{
  "n_layer": 8,
  "d_model": 160,
  "d_shared_expert": 0,
  "activation": "swiglu",
  "moe_layers": [1, 2, 3, 4, 5, 6, 7],
  "router_score": "sigmoid",
  "balance_loss": 0.0022,
  "balance_bias": true,
  "router_bias": true,
  "init_std_router": 0.0303,
  "lr_router": 0.0017,
  "norm": "rmsnorm",
  "optimizer": "cautious_adamw",
  "grad_clip": 0.5,
  "batch_tokens": 65536
}
Below are experts of layer 3 (counted from 0) of a mixture-of-experts language model. Rows are named router (the router's row for the expert), gate (a neuron's input weights, with its number), up (a neuron's input weights, with its number), down (a neuron's output weights, with its number) and show model dimensions 0-159. Each number is 200 + 20 x the weight over its row's rms, rounded and kept within 0 to 999.
Before each expert's rows: "mostly gets" lists some tokens that are sent to it at least half of the time; "comes before" lists some tokens at least twice as common just after its tokens as in all text. This comes from a sample of Wikipedia text that the model never trained on. Tokens count by the router's weight.

# expert 67
mostly gets: " conf", " though", " comple", " repl", " married", " rep"
comes before: "6", "7", "8", "°", "9", "5"
router,204,164,193,189,185,214,234,216,203,173,235,214,159,218,226,185,201,187,223,183,226,212,188,210,220,191,182,164,171,184,224,213,201,226,189,232,200,179,201,191,222,209,168,191,221,234,214,194,221,187,215,212,158,173,188,173,176,204,207,216,216,188,242,185,214,207,166,214,215,180,198,207,220,219,210,192,215,213,205,187,204,203,199,206,218,213,202,186,210,170,196,187,194,192,201,227,181,192,228,182,218,225,202,221,222,217,225,179,166,197,218,215,235,230,200,193,235,220,163,180,203,220,171,232,197,180,198,210,180,177,196,202,196,250,210,233,205,181,158,182,199,217,208,190,192,180,189,192,203,193,172,211,149,234,162,203,210,186,215,194
gate1,184,213,209,222,226,174,231,201,247,220,202,190,187,211,189,191,190,169,187,226,214,196,194,196,174,185,209,204,218,192,207,218,215,188,173,202,179,183,219,182,197,236,228,183,155,221,155,179,228,170,178,195,181,245,202,169,177,186,213,183,198,164,173,193,184,211,180,197,182,185,181,231,217,214,201,190,214,212,211,208,202,199,218,191,170,177,202,195,192,184,208,217,232,189,205,189,205,183,207,182,152,220,229,205,181,193,217,206,174,207,218,200,173,235,233,202,232,210,195,218,242,179,199,218,189,208,196,205,177,233,201,203,216,170,188,214,177,181,198,245,201,212,235,227,191,197,188,257,204,178,198,199,190,201,207,203,199,177,232,212
up1,225,243,209,181,211,192,217,199,192,192,212,199,221,184,231,224,166,200,199,176,234,195,240,192,205,223,206,178,229,171,217,204,180,204,203,182,222,230,196,217,204,219,193,174,201,214,193,217,192,198,202,199,189,188,215,179,226,171,185,214,198,200,195,192,186,231,164,176,206,245,217,195,169,246,200,189,220,201,218,207,183,192,210,198,222,202,211,195,190,250,220,221,225,200,197,175,172,228,175,196,210,174,231,232,203,180,203,237,227,229,200,205,185,234,224,213,168,181,222,202,169,237,204,199,221,220,211,194,191,172,214,192,196,188,212,181,160,187,227,202,230,187,182,205,223,197,199,233,208,210,218,187,207,239,178,186,175,195,195,158
down1,197,198,184,213,182,188,176,216,215,167,190,201,205,152,222,193,217,173,195,203,188,248,221,181,204,181,210,180,172,240,188,183,177,180,205,170,222,204,182,207,233,184,164,199,219,207,201,220,242,213,237,192,203,231,209,243,213,217,213,201,216,197,186,201,224,202,215,213,201,211,195,221,217,217,211,214,214,184,187,184,190,242,156,231,198,175,217,211,203,215,221,186,204,198,225,248,210,149,188,195,212,216,170,221,211,186,167,184,209,228,197,209,205,202,227,170,168,170,180,201,202,229,184,218,232,196,186,156,205,213,178,198,174,194,230,168,189,215,213,162,191,224,200,211,185,217,217,200,185,202,203,193,203,179,196,210,212,199,195,201
gate2,212,210,175,243,216,212,193,193,216,203,204,176,186,196,193,173,176,203,214,225,212,190,185,209,202,183,194,199,260,187,211,207,194,177,249,205,191,183,190,205,211,183,194,194,209,232,193,174,225,193,176,188,202,193,223,176,160,196,187,212,209,221,198,200,193,209,201,208,166,208,212,218,142,192,204,209,180,209,213,200,185,220,197,192,199,229,203,185,209,199,200,218,197,205,207,207,228,253,180,234,226,210,193,167,228,169,208,158,261,180,206,205,174,207,199,204,193,200,173,196,213,200,198,210,202,197,180,209,188,189,160,191,177,177,189,204,175,218,188,204,154,180,194,205,201,207,215,188,171,211,190,214,249,226,197,225,202,191,259,228
up2,200,184,180,225,183,219,207,178,185,224,208,187,230,234,203,161,179,205,231,206,182,174,201,183,184,195,225,215,236,197,193,203,213,204,179,192,225,207,197,215,190,176,202,182,225,218,173,198,205,208,193,212,202,187,171,179,167,214,212,244,180,210,213,175,220,177,228,213,207,223,228,225,156,212,176,198,171,187,211,228,217,209,213,201,183,198,181,195,211,208,205,182,187,201,235,233,250,195,207,198,223,199,215,175,206,177,191,183,225,194,213,233,203,230,207,176,208,190,177,190,198,213,200,161,249,185,171,190,174,221,180,195,209,211,201,217,178,187,188,182,151,154,197,223,191,183,234,200,199,176,187,187,221,153,203,211,208,220,190,205
down2,232,203,197,167,207,176,194,163,177,217,210,221,183,213,215,164,199,221,179,195,174,167,207,209,187,224,212,224,218,266,221,183,175,194,191,206,189,239,202,192,179,186,208,197,206,194,226,156,220,216,220,217,229,202,211,201,223,186,175,223,191,194,198,210,170,196,162,208,209,226,206,228,204,229,174,232,207,188,207,207,251,209,225,219,205,199,205,195,216,227,220,203,216,210,238,210,200,156,245,157,209,198,183,203,189,181,209,217,200,222,184,242,196,208,190,193,167,184,210,226,178,170,218,238,192,200,213,195,173,191,225,182,203,198,178,194,209,220,201,204,196,187,207,181,192,179,199,211,201,173,196,218,177,191,186,207,219,178,221,212
gate3,199,215,180,189,162,215,204,188,177,201,159,237,222,189,183,189,211,232,248,232,183,212,201,222,177,211,159,207,194,163,202,220,214,185,187,220,208,218,197,199,201,199,181,253,217,226,214,201,199,185,212,197,219,203,200,205,181,204,204,185,174,201,172,213,218,192,177,197,231,233,191,179,213,205,172,213,194,188,201,203,219,230,211,214,197,187,203,224,190,159,197,201,180,186,195,216,200,227,194,211,230,176,210,214,223,190,224,175,172,188,203,205,197,203,195,198,201,252,204,217,136,214,186,175,221,204,218,165,199,190,192,214,247,211,216,204,186,214,233,192,178,191,197,179,219,178,210,170,202,239,186,177,184,243,194,199,226,191,211,182
up3,197,207,224,207,208,160,201,197,229,171,189,170,186,182,181,191,172,204,215,183,209,202,232,206,215,166,190,219,185,230,186,199,175,225,208,212,220,176,158,189,190,206,187,194,183,185,227,181,191,195,229,188,192,211,208,198,212,258,196,183,192,197,202,211,216,188,198,190,216,188,221,203,174,198,192,237,218,238,206,194,179,198,197,204,218,193,197,217,237,220,196,203,180,204,193,171,224,222,189,206,138,212,171,214,183,206,224,234,212,249,204,159,209,209,217,212,225,189,203,202,188,159,179,193,177,180,196,191,170,208,205,194,167,213,204,177,160,203,183,227,228,217,211,184,232,224,196,201,184,179,205,195,205,164,196,221,200,171,212,158
down3,201,170,226,170,220,149,181,204,198,210,210,207,158,204,225,141,207,222,181,204,254,134,175,214,201,178,181,201,196,194,227,217,187,169,186,188,191,203,202,222,214,213,195,199,166,209,187,188,178,212,203,219,200,183,216,178,211,244,203,200,189,178,204,179,183,181,197,206,202,207,185,197,195,180,222,181,178,213,208,188,215,202,211,188,212,214,206,195,166,205,184,230,187,185,210,204,213,218,191,200,187,209,202,201,207,208,189,165,223,213,194,204,197,248,179,172,205,180,204,246,239,194,173,170,223,195,208,224,244,187,236,210,206,181,196,201,205,189,217,236,195,195,192,225,213,242,211,201,210,193,202,203,188,220,233,189,226,221,204,215
gate4,183,189,183,184,204,193,237,212,195,195,169,217,195,207,190,207,209,183,175,225,220,227,182,178,222,163,191,205,191,165,168,210,195,223,187,209,174,184,184,203,204,188,188,177,226,183,194,225,195,223,170,195,219,162,210,175,213,224,205,199,183,192,180,175,181,179,193,217,172,198,239,182,143,196,210,218,211,190,211,187,200,198,230,175,163,223,201,219,230,213,220,172,194,175,195,216,174,186,195,200,215,231,206,163,190,216,179,230,202,221,247,190,224,195,226,183,199,200,182,180,197,230,189,187,215,198,221,207,215,226,172,226,203,182,189,205,204,203,205,244,166,208,204,215,187,220,212,195,178,179,260,209,221,191,159,217,194,195,196,196
up4,212,209,222,167,204,216,177,209,174,219,218,225,195,172,220,206,171,191,222,196,230,198,217,197,202,211,228,183,201,237,201,202,241,203,197,186,184,195,210,203,187,221,213,196,228,218,237,209,164,152,183,191,179,189,194,217,156,222,219,204,203,204,202,211,213,239,193,158,198,181,215,175,206,166,196,200,214,230,208,193,173,185,195,194,196,199,216,228,200,216,207,231,174,225,221,180,199,218,221,222,189,170,172,227,195,188,226,189,163,196,186,180,202,206,194,195,193,191,205,144,159,193,183,210,197,192,164,204,164,179,223,215,234,209,198,171,239,234,215,192,199,205,208,181,209,198,237,208,172,176,182,211,198,190,190,201,221,198,226,173
down4,221,212,168,184,203,198,221,210,221,189,213,187,182,217,217,202,216,184,185,224,203,202,230,183,205,183,191,181,162,190,180,222,208,208,185,221,201,203,195,238,230,213,237,184,222,187,205,207,197,208,205,170,191,206,211,171,195,220,197,198,205,196,198,192,201,232,191,212,238,188,168,202,189,204,185,216,168,245,202,205,229,196,221,183,187,203,192,148,179,216,197,202,198,210,228,220,172,161,160,189,177,191,189,200,154,203,194,193,208,236,187,227,256,216,178,202,173,210,216,209,190,221,190,207,238,184,223,189,201,199,227,163,198,223,204,192,186,226,200,189,183,243,191,221,210,183,173,226,225,185,222,193,183,227,159,222,182,215,229,185

# expert 27
mostly gets: "{", " —", "5", " six", " Released", "4"
comes before: " |", "0", "–", ".", ",", "th"
router,181,186,190,170,198,183,206,234,217,170,210,249,176,216,227,180,224,212,213,195,208,238,214,171,198,215,202,145,204,186,216,223,202,216,204,189,175,207,223,203,230,186,213,211,172,204,189,193,217,216,213,212,173,183,199,200,192,233,192,185,211,175,218,222,244,180,189,207,217,181,186,180,208,231,170,240,164,223,212,186,195,160,204,196,235,168,207,202,200,187,206,189,196,204,177,190,182,224,248,187,211,206,201,240,216,235,223,195,236,183,181,221,221,233,190,191,222,203,202,210,185,210,187,217,214,213,230,213,205,177,167,170,188,197,210,165,209,219,183,177,206,203,207,196,190,193,191,189,176,176,184,220,168,234,199,215,199,196,215,209
gate1,189,173,171,174,198,212,185,238,212,200,168,258,212,151,225,214,187,218,203,193,225,169,217,183,206,202,191,194,207,213,235,190,214,185,190,224,216,202,199,176,210,194,209,231,196,178,158,175,201,194,206,233,193,194,188,201,180,213,206,199,214,162,225,202,174,202,242,200,233,192,204,185,180,198,205,168,190,218,220,200,201,193,220,167,181,245,192,175,210,191,213,206,217,161,201,212,192,195,219,171,238,226,211,231,231,233,238,177,227,182,193,206,201,198,208,183,176,196,198,168,169,191,200,183,184,225,221,199,217,199,168,198,172,199,209,197,185,213,245,207,211,189,209,188,180,200,247,199,214,213,215,198,196,190,203,221,219,193,181,195
up1,168,218,221,184,226,199,200,185,189,199,196,187,177,210,159,182,195,253,186,196,220,189,205,176,178,196,192,214,243,178,220,207,200,161,184,187,191,190,175,215,215,223,193,192,208,215,208,186,188,202,215,191,240,211,213,189,172,188,198,192,171,234,172,159,222,214,240,183,193,182,184,213,220,204,218,171,215,195,222,185,218,193,190,179,204,186,192,217,188,209,149,200,224,204,206,208,207,195,210,215,162,219,207,233,172,202,187,216,178,209,176,183,190,216,200,221,188,193,190,234,235,217,160,206,195,189,207,180,202,170,191,226,199,193,209,244,217,210,175,195,178,228,203,224,227,187,215,206,186,190,170,196,233,145,226,179,186,216,202,223
down1,238,199,206,205,225,192,218,144,216,216,207,169,170,252,177,211,209,157,175,219,198,200,199,184,196,197,196,185,206,201,174,206,192,226,180,189,196,171,203,221,187,218,199,209,189,212,213,185,203,186,197,178,200,206,202,220,207,209,245,237,200,206,182,188,198,203,181,208,194,197,219,218,177,207,198,184,180,217,216,202,180,207,178,197,235,175,218,171,211,188,153,191,235,169,170,192,200,162,171,216,195,194,173,209,209,219,213,184,201,182,185,205,200,213,212,170,214,197,198,178,210,218,242,163,214,186,183,231,159,210,201,222,202,173,210,183,176,201,231,206,191,193,150,203,244,220,195,207,213,219,174,195,164,190,236,213,214,211,181,196
gate2,211,152,165,184,177,217,182,177,181,211,179,180,208,195,182,247,211,213,224,202,211,198,241,173,196,217,199,192,180,208,163,226,201,190,213,180,192,216,218,188,184,198,195,174,180,234,183,206,191,187,177,175,213,240,214,190,194,204,163,195,218,219,191,228,187,202,223,213,217,185,201,180,229,175,191,181,188,204,172,197,194,171,199,203,231,174,198,182,244,206,197,235,197,177,201,227,203,213,198,206,204,200,204,229,191,183,228,189,214,210,193,181,173,222,174,202,185,189,196,220,203,180,176,186,229,232,263,198,192,194,198,192,198,178,239,237,191,189,195,178,195,182,184,192,230,228,202,212,178,215,183,201,182,176,186,221,217,242,195,241
up2,191,232,164,202,193,175,196,163,205,216,199,186,191,212,151,220,239,235,235,162,186,178,211,193,200,224,195,169,212,204,184,224,211,208,228,169,188,213,194,192,170,201,192,178,178,194,202,191,224,196,206,151,173,198,196,195,209,226,189,194,194,214,182,219,180,197,221,224,233,146,205,191,208,160,212,186,176,213,206,193,220,163,196,223,207,191,175,192,200,231,205,192,209,179,194,233,221,210,225,227,214,196,225,236,180,221,199,176,228,240,242,200,215,206,184,195,210,203,183,226,144,217,192,231,195,196,196,214,177,209,200,204,228,211,209,221,201,197,195,182,224,222,185,188,224,182,210,220,210,186,186,215,206,192,205,203,180,199,220,217
down2,212,214,197,216,233,207,184,212,216,200,227,218,198,191,216,200,189,195,188,218,228,182,215,217,178,192,220,200,239,167,236,177,210,222,202,201,215,200,227,230,193,207,197,176,178,219,184,211,202,183,223,206,188,189,179,193,196,214,211,199,188,201,203,171,207,219,209,184,139,184,200,180,237,180,200,194,184,246,201,226,186,203,164,187,171,202,192,193,186,194,185,168,229,187,180,209,219,178,186,178,181,196,204,188,178,201,198,176,209,206,214,183,204,171,214,197,189,200,224,226,275,170,232,192,196,241,160,207,180,216,195,224,205,187,178,210,224,175,221,227,189,210,203,168,198,213,193,188,200,211,222,195,189,209,246,177,173,242,220,210
gate3,190,199,201,197,224,213,192,183,202,199,189,200,176,201,218,212,222,216,176,225,194,237,203,197,208,219,240,182,217,170,216,259,183,193,160,227,175,198,198,209,173,215,159,197,204,211,217,186,223,215,207,137,208,156,194,204,196,212,189,178,161,184,225,173,189,173,160,185,169,197,234,245,221,187,215,196,188,208,196,161,240,211,198,208,195,178,190,200,196,201,207,202,207,195,228,212,222,182,199,197,190,194,206,215,183,203,205,189,216,209,258,162,222,214,212,193,201,236,198,213,157,199,216,200,182,183,212,211,181,203,212,171,216,182,182,196,217,213,208,182,207,195,209,198,214,167,169,204,201,194,214,200,200,191,198,230,201,164,213,220
up3,213,208,192,180,193,192,196,219,187,238,211,210,248,207,188,200,190,217,192,175,182,198,209,184,189,219,215,193,181,203,196,165,225,186,211,190,181,216,199,195,212,164,213,176,225,169,185,224,180,214,194,198,174,228,177,188,207,188,211,189,206,209,223,194,212,146,200,213,202,220,210,181,213,181,204,216,209,172,246,224,200,175,227,164,179,226,198,168,197,196,176,215,231,235,209,144,229,191,210,180,205,196,219,196,191,182,217,184,207,178,151,222,188,200,184,193,169,175,222,200,178,197,212,226,229,183,178,196,232,191,211,212,213,167,182,205,181,202,192,189,218,178,200,203,193,182,210,222,207,198,203,192,129,216,213,208,176,220,231,192
down3,209,178,194,234,201,191,214,184,195,153,197,233,200,217,199,188,218,192,183,217,257,216,182,215,198,178,201,193,207,195,182,178,177,220,218,209,213,215,196,219,204,208,167,219,176,212,228,227,199,184,227,208,201,216,228,170,178,236,214,205,194,171,196,171,215,196,183,217,196,206,232,216,196,187,209,214,192,208,203,218,205,185,221,220,210,231,221,197,217,199,185,204,160,196,169,230,188,205,191,203,160,161,168,227,228,226,178,206,157,190,209,215,175,214,182,206,204,236,198,212,188,214,191,239,194,203,195,204,242,228,210,238,194,215,184,215,192,200,180,201,220,228,181,172,238,207,194,164,163,208,188,193,200,220,160,215,202,206,194,224
gate4,224,223,214,190,168,209,215,226,191,193,181,202,193,188,189,217,218,191,194,153,239,181,200,206,192,227,194,179,216,224,208,199,183,193,239,189,196,181,179,228,209,223,224,193,191,202,191,185,208,225,190,182,193,170,190,207,187,195,188,222,212,194,209,203,230,180,198,203,215,171,191,194,180,165,218,208,254,234,198,205,161,168,194,192,225,231,215,194,176,211,190,216,202,202,209,231,229,194,224,200,191,198,211,200,181,205,166,203,190,250,203,211,183,240,175,233,207,165,190,215,174,200,219,220,207,178,215,176,236,221,222,197,168,218,164,206,200,168,202,224,218,243,203,249,204,201,200,199,226,169,203,170,206,209,181,189,198,173,189,212
up4,194,204,222,232,235,186,173,215,205,188,209,180,187,235,234,191,202,185,199,221,185,211,228,206,219,208,208,191,176,209,176,220,210,203,140,177,168,199,194,142,174,167,174,163,221,174,196,175,224,207,211,198,196,210,193,204,181,204,209,190,178,205,182,176,211,205,172,198,163,203,209,236,208,214,196,187,177,176,217,192,205,194,201,217,198,171,196,198,210,157,208,184,192,190,179,201,223,222,196,221,220,200,212,193,188,205,196,185,192,205,167,159,212,196,213,171,175,226,202,230,206,221,181,207,209,207,236,225,205,200,177,185,204,197,254,195,150,207,216,174,188,179,195,145,212,187,187,175,227,217,214,195,199,195,179,219,212,193,191,206
down4,186,176,185,220,223,184,224,220,191,204,162,229,204,198,221,183,229,213,164,212,216,219,195,160,203,214,180,183,189,173,183,202,193,228,192,183,160,197,201,174,213,193,195,201,189,186,187,231,213,204,230,167,179,175,226,188,202,209,198,189,188,207,192,202,177,158,213,194,211,218,211,182,221,190,177,218,177,207,197,181,198,240,163,152,212,228,183,212,210,199,217,186,167,221,206,223,170,212,197,201,174,215,183,211,207,221,200,171,191,172,173,158,203,202,199,233,195,198,204,217,222,225,209,220,174,162,240,218,198,220,216,203,223,191,191,203,194,228,206,194,202,215,139,215,176,229,186,197,197,187,196,147,195,189,187,208,206,179,189,189

# expert 95
mostly gets: "%", "ually", " even", " eventually", " never", " third"
comes before: " |", "%", ".", "–", "year", " household"
router,187,194,195,180,175,172,202,223,217,178,216,233,174,240,238,193,201,205,194,174,217,212,185,216,197,205,167,207,188,200,212,195,221,220,227,204,211,203,181,204,226,196,209,220,189,198,201,190,208,174,214,192,186,182,212,150,199,193,163,226,236,191,205,225,232,184,220,196,180,214,201,209,216,197,186,220,208,229,249,142,196,191,174,180,222,209,212,223,195,201,193,177,186,234,205,188,219,172,214,209,197,190,171,209,190,218,184,185,182,155,166,269,194,206,246,212,216,196,203,175,202,186,184,223,169,215,195,188,181,195,196,189,206,218,179,204,202,190,202,198,198,222,207,192,224,162,154,206,203,177,190,222,191,197,182,211,208,178,212,187
gate1,186,217,194,191,242,181,216,192,210,195,207,209,193,186,185,159,230,190,223,203,185,214,185,231,215,167,180,214,181,183,185,182,193,194,224,249,227,204,145,220,187,192,194,210,208,198,178,177,225,197,216,193,173,217,209,183,167,216,200,215,186,186,195,171,200,174,209,214,214,172,198,203,195,205,224,182,183,209,196,200,233,219,186,195,159,203,197,223,196,192,182,215,208,216,157,148,193,189,187,200,186,180,180,204,172,174,210,193,228,191,232,221,175,203,217,203,190,179,198,246,216,173,227,232,234,185,197,227,225,158,216,203,194,193,189,178,203,208,197,192,166,188,189,200,180,226,178,194,206,165,219,197,245,173,189,211,213,205,208,178
up1,197,202,190,215,210,192,171,189,169,229,240,199,225,186,184,205,192,225,171,206,176,197,191,165,201,202,210,228,216,217,186,174,189,232,192,182,220,212,204,234,257,171,204,204,220,183,235,214,225,236,170,213,189,192,233,217,202,143,220,181,198,208,176,199,195,203,221,218,241,233,181,198,217,171,180,220,204,184,189,227,169,212,236,220,190,202,184,181,223,211,178,189,196,209,200,207,265,229,193,207,205,209,220,166,159,193,182,191,171,188,185,188,215,170,192,188,191,213,222,228,204,209,208,197,199,180,226,229,185,205,212,190,181,183,189,206,204,188,200,203,219,232,220,212,226,201,208,189,179,178,217,206,181,207,207,198,190,197,182,190
down1,216,181,217,217,194,183,199,178,220,186,187,186,206,229,195,226,200,176,198,193,205,221,244,205,198,215,222,236,229,209,198,175,214,176,208,206,178,179,187,203,189,203,202,203,197,242,171,189,212,192,246,189,193,232,202,203,198,230,206,200,184,198,207,200,201,185,188,181,187,201,214,236,193,195,213,230,223,189,234,234,178,189,185,143,259,197,205,228,193,212,162,225,184,196,234,208,219,179,185,184,202,170,192,194,184,204,205,182,209,189,205,203,195,175,203,214,219,216,199,182,210,165,171,224,227,169,181,179,186,190,231,225,209,256,211,181,226,196,202,206,225,190,187,196,176,190,160,229,224,210,227,227,191,191,201,181,209,180,224,216
gate2,200,221,189,209,203,198,183,178,194,201,218,191,174,202,215,222,205,201,201,232,188,173,207,183,183,217,240,181,191,218,218,222,180,175,219,194,191,183,176,157,213,198,194,233,188,193,195,204,162,178,215,181,190,202,166,181,248,204,173,168,178,184,183,162,209,178,175,177,212,190,179,192,215,161,181,187,208,192,207,201,179,190,209,191,228,187,190,197,196,187,173,228,201,187,180,200,221,198,222,218,210,196,185,249,205,206,212,190,209,190,195,205,202,200,203,212,168,216,186,190,177,201,191,262,146,215,204,205,207,204,217,148,189,228,202,218,213,231,207,183,192,183,179,194,214,170,214,193,186,180,188,207,221,152,234,224,199,189,159,224
up2,215,212,233,212,198,182,179,233,208,160,201,150,210,221,205,174,190,220,182,178,221,234,184,207,192,157,195,225,195,205,179,171,185,206,163,198,172,187,192,223,211,217,206,230,199,158,215,186,215,229,196,221,187,217,203,198,204,198,215,210,206,231,195,222,169,196,227,167,214,200,198,217,212,209,199,201,163,195,188,193,198,221,212,216,203,186,200,200,214,179,201,217,182,208,211,201,220,166,179,232,182,205,210,182,187,174,209,159,171,182,227,147,198,153,205,186,209,210,197,190,205,159,199,207,235,179,233,219,233,224,181,205,215,171,195,231,171,203,213,233,209,198,214,195,161,174,199,199,209,202,231,216,217,208,200,221,219,202,199,216
down2,210,166,223,209,200,227,192,168,162,180,202,198,186,196,190,197,186,159,193,175,209,215,198,227,202,196,218,205,198,183,217,178,204,201,246,205,215,191,220,184,228,185,207,211,220,189,207,239,189,217,205,215,206,235,216,185,207,184,154,165,210,221,223,192,232,202,241,213,225,208,208,191,221,172,194,250,174,211,191,220,210,239,205,212,190,195,195,194,159,196,191,224,193,218,168,215,205,227,221,168,178,250,205,232,210,189,216,183,203,212,173,197,187,224,194,188,181,213,141,219,196,215,163,178,196,168,204,206,185,187,218,219,195,216,205,201,212,193,201,224,207,204,189,216,176,216,226,198,235,198,203,175,199,178,211,188,223,185,235,193
gate3,160,189,168,242,192,228,219,227,216,210,217,193,193,221,212,149,215,161,189,191,179,201,193,224,197,252,205,210,185,171,192,197,234,223,199,201,189,194,182,217,165,137,130,185,221,237,209,181,215,190,208,227,189,217,186,221,205,206,199,217,226,170,188,215,196,186,221,186,180,238,189,220,180,215,162,213,218,190,187,208,218,191,232,205,183,210,221,190,192,215,201,185,184,197,214,185,173,195,217,199,195,192,214,185,213,233,178,199,198,177,237,223,201,195,182,168,191,179,209,199,182,184,214,213,186,193,206,184,210,196,178,193,188,209,219,188,181,225,212,222,191,214,188,217,192,179,187,181,202,208,187,203,202,208,223,198,227,216,197,160
up3,208,195,210,184,190,152,139,202,189,198,195,205,200,201,208,222,212,210,198,217,223,177,186,218,223,179,184,214,210,216,252,165,156,251,217,191,217,215,191,161,202,222,254,212,197,191,221,203,184,211,189,194,192,185,220,217,231,200,196,184,208,232,196,221,178,196,172,179,227,190,222,187,234,203,244,201,189,173,212,184,186,208,181,226,205,201,227,186,197,183,207,206,191,188,186,191,219,195,200,223,184,234,164,221,178,182,224,205,195,196,190,168,183,219,206,209,222,187,201,222,218,200,207,199,198,222,220,199,185,229,224,209,185,200,185,182,218,208,201,181,194,217,220,201,193,234,217,187,165,199,221,210,184,226,257,205,199,178,191,180
down3,198,191,201,187,203,200,203,221,179,207,187,203,219,140,205,176,212,200,238,198,196,178,178,226,163,205,201,226,176,187,232,195,229,182,192,206,219,193,195,229,183,197,230,189,189,206,191,172,185,206,206,205,229,195,175,158,194,195,178,218,222,215,192,210,182,195,173,189,180,196,224,205,217,227,178,187,200,187,217,198,183,189,176,201,211,177,194,237,234,220,214,168,208,175,205,202,208,202,218,209,195,202,215,212,174,172,256,188,218,166,227,236,211,201,157,167,215,177,229,228,221,201,185,221,165,209,212,217,211,185,207,186,200,230,184,165,203,170,184,220,209,213,215,191,224,185,188,185,197,170,190,179,171,247,190,219,166,202,203,191
gate4,191,219,220,181,157,217,199,194,182,217,183,202,201,193,205,183,221,209,216,165,206,200,212,192,174,206,180,190,221,195,200,216,184,203,210,195,189,213,193,212,199,214,200,213,208,199,225,202,174,166,194,222,129,225,176,193,221,196,178,218,220,201,141,178,205,147,225,192,229,227,214,252,223,199,199,199,185,186,178,208,183,194,189,197,200,163,220,171,189,225,221,208,207,219,226,160,183,205,196,171,184,189,194,210,171,170,188,221,211,188,182,212,221,173,214,188,223,194,174,202,190,227,185,215,168,186,205,182,210,219,214,228,210,219,228,222,208,199,185,226,194,248,189,208,202,179,196,236,181,220,213,203,227,197,182,210,189,197,169,173
up4,219,201,189,182,201,251,225,184,198,183,212,237,200,198,170,213,238,206,211,185,172,197,213,230,226,199,228,202,195,224,258,219,194,194,181,209,142,202,174,206,204,216,181,196,187,206,165,164,220,232,196,202,186,167,222,190,205,195,160,219,228,186,193,234,181,194,220,193,186,217,213,209,207,194,231,201,181,225,221,174,213,239,195,208,174,216,188,209,169,193,161,183,236,225,171,209,209,216,194,184,189,211,184,203,216,219,190,200,210,192,211,241,171,201,198,163,182,182,209,202,189,225,219,221,223,201,200,207,166,162,179,198,228,201,171,211,206,187,194,230,182,159,195,199,187,201,218,193,216,201,184,190,207,199,182,206,192,208,190,201
down4,199,227,243,227,202,216,177,185,219,207,201,173,200,198,182,198,200,182,134,204,232,231,159,222,160,206,205,208,191,167,161,190,188,204,237,215,201,195,201,208,194,178,218,217,210,221,190,191,219,220,206,223,183,201,209,204,169,182,199,196,223,198,192,186,159,167,194,214,195,221,235,213,216,170,198,205,183,207,182,189,209,183,207,191,211,205,177,186,237,208,171,190,224,194,188,197,204,222,201,195,219,199,230,217,196,233,195,167,230,206,207,187,196,191,192,240,204,227,203,200,204,172,174,179,218,209,181,197,221,200,248,202,162,211,200,200,218,195,164,188,209,208,206,177,200,175,206,177,215,168,144,169,189,175,180,205,225,200,216,213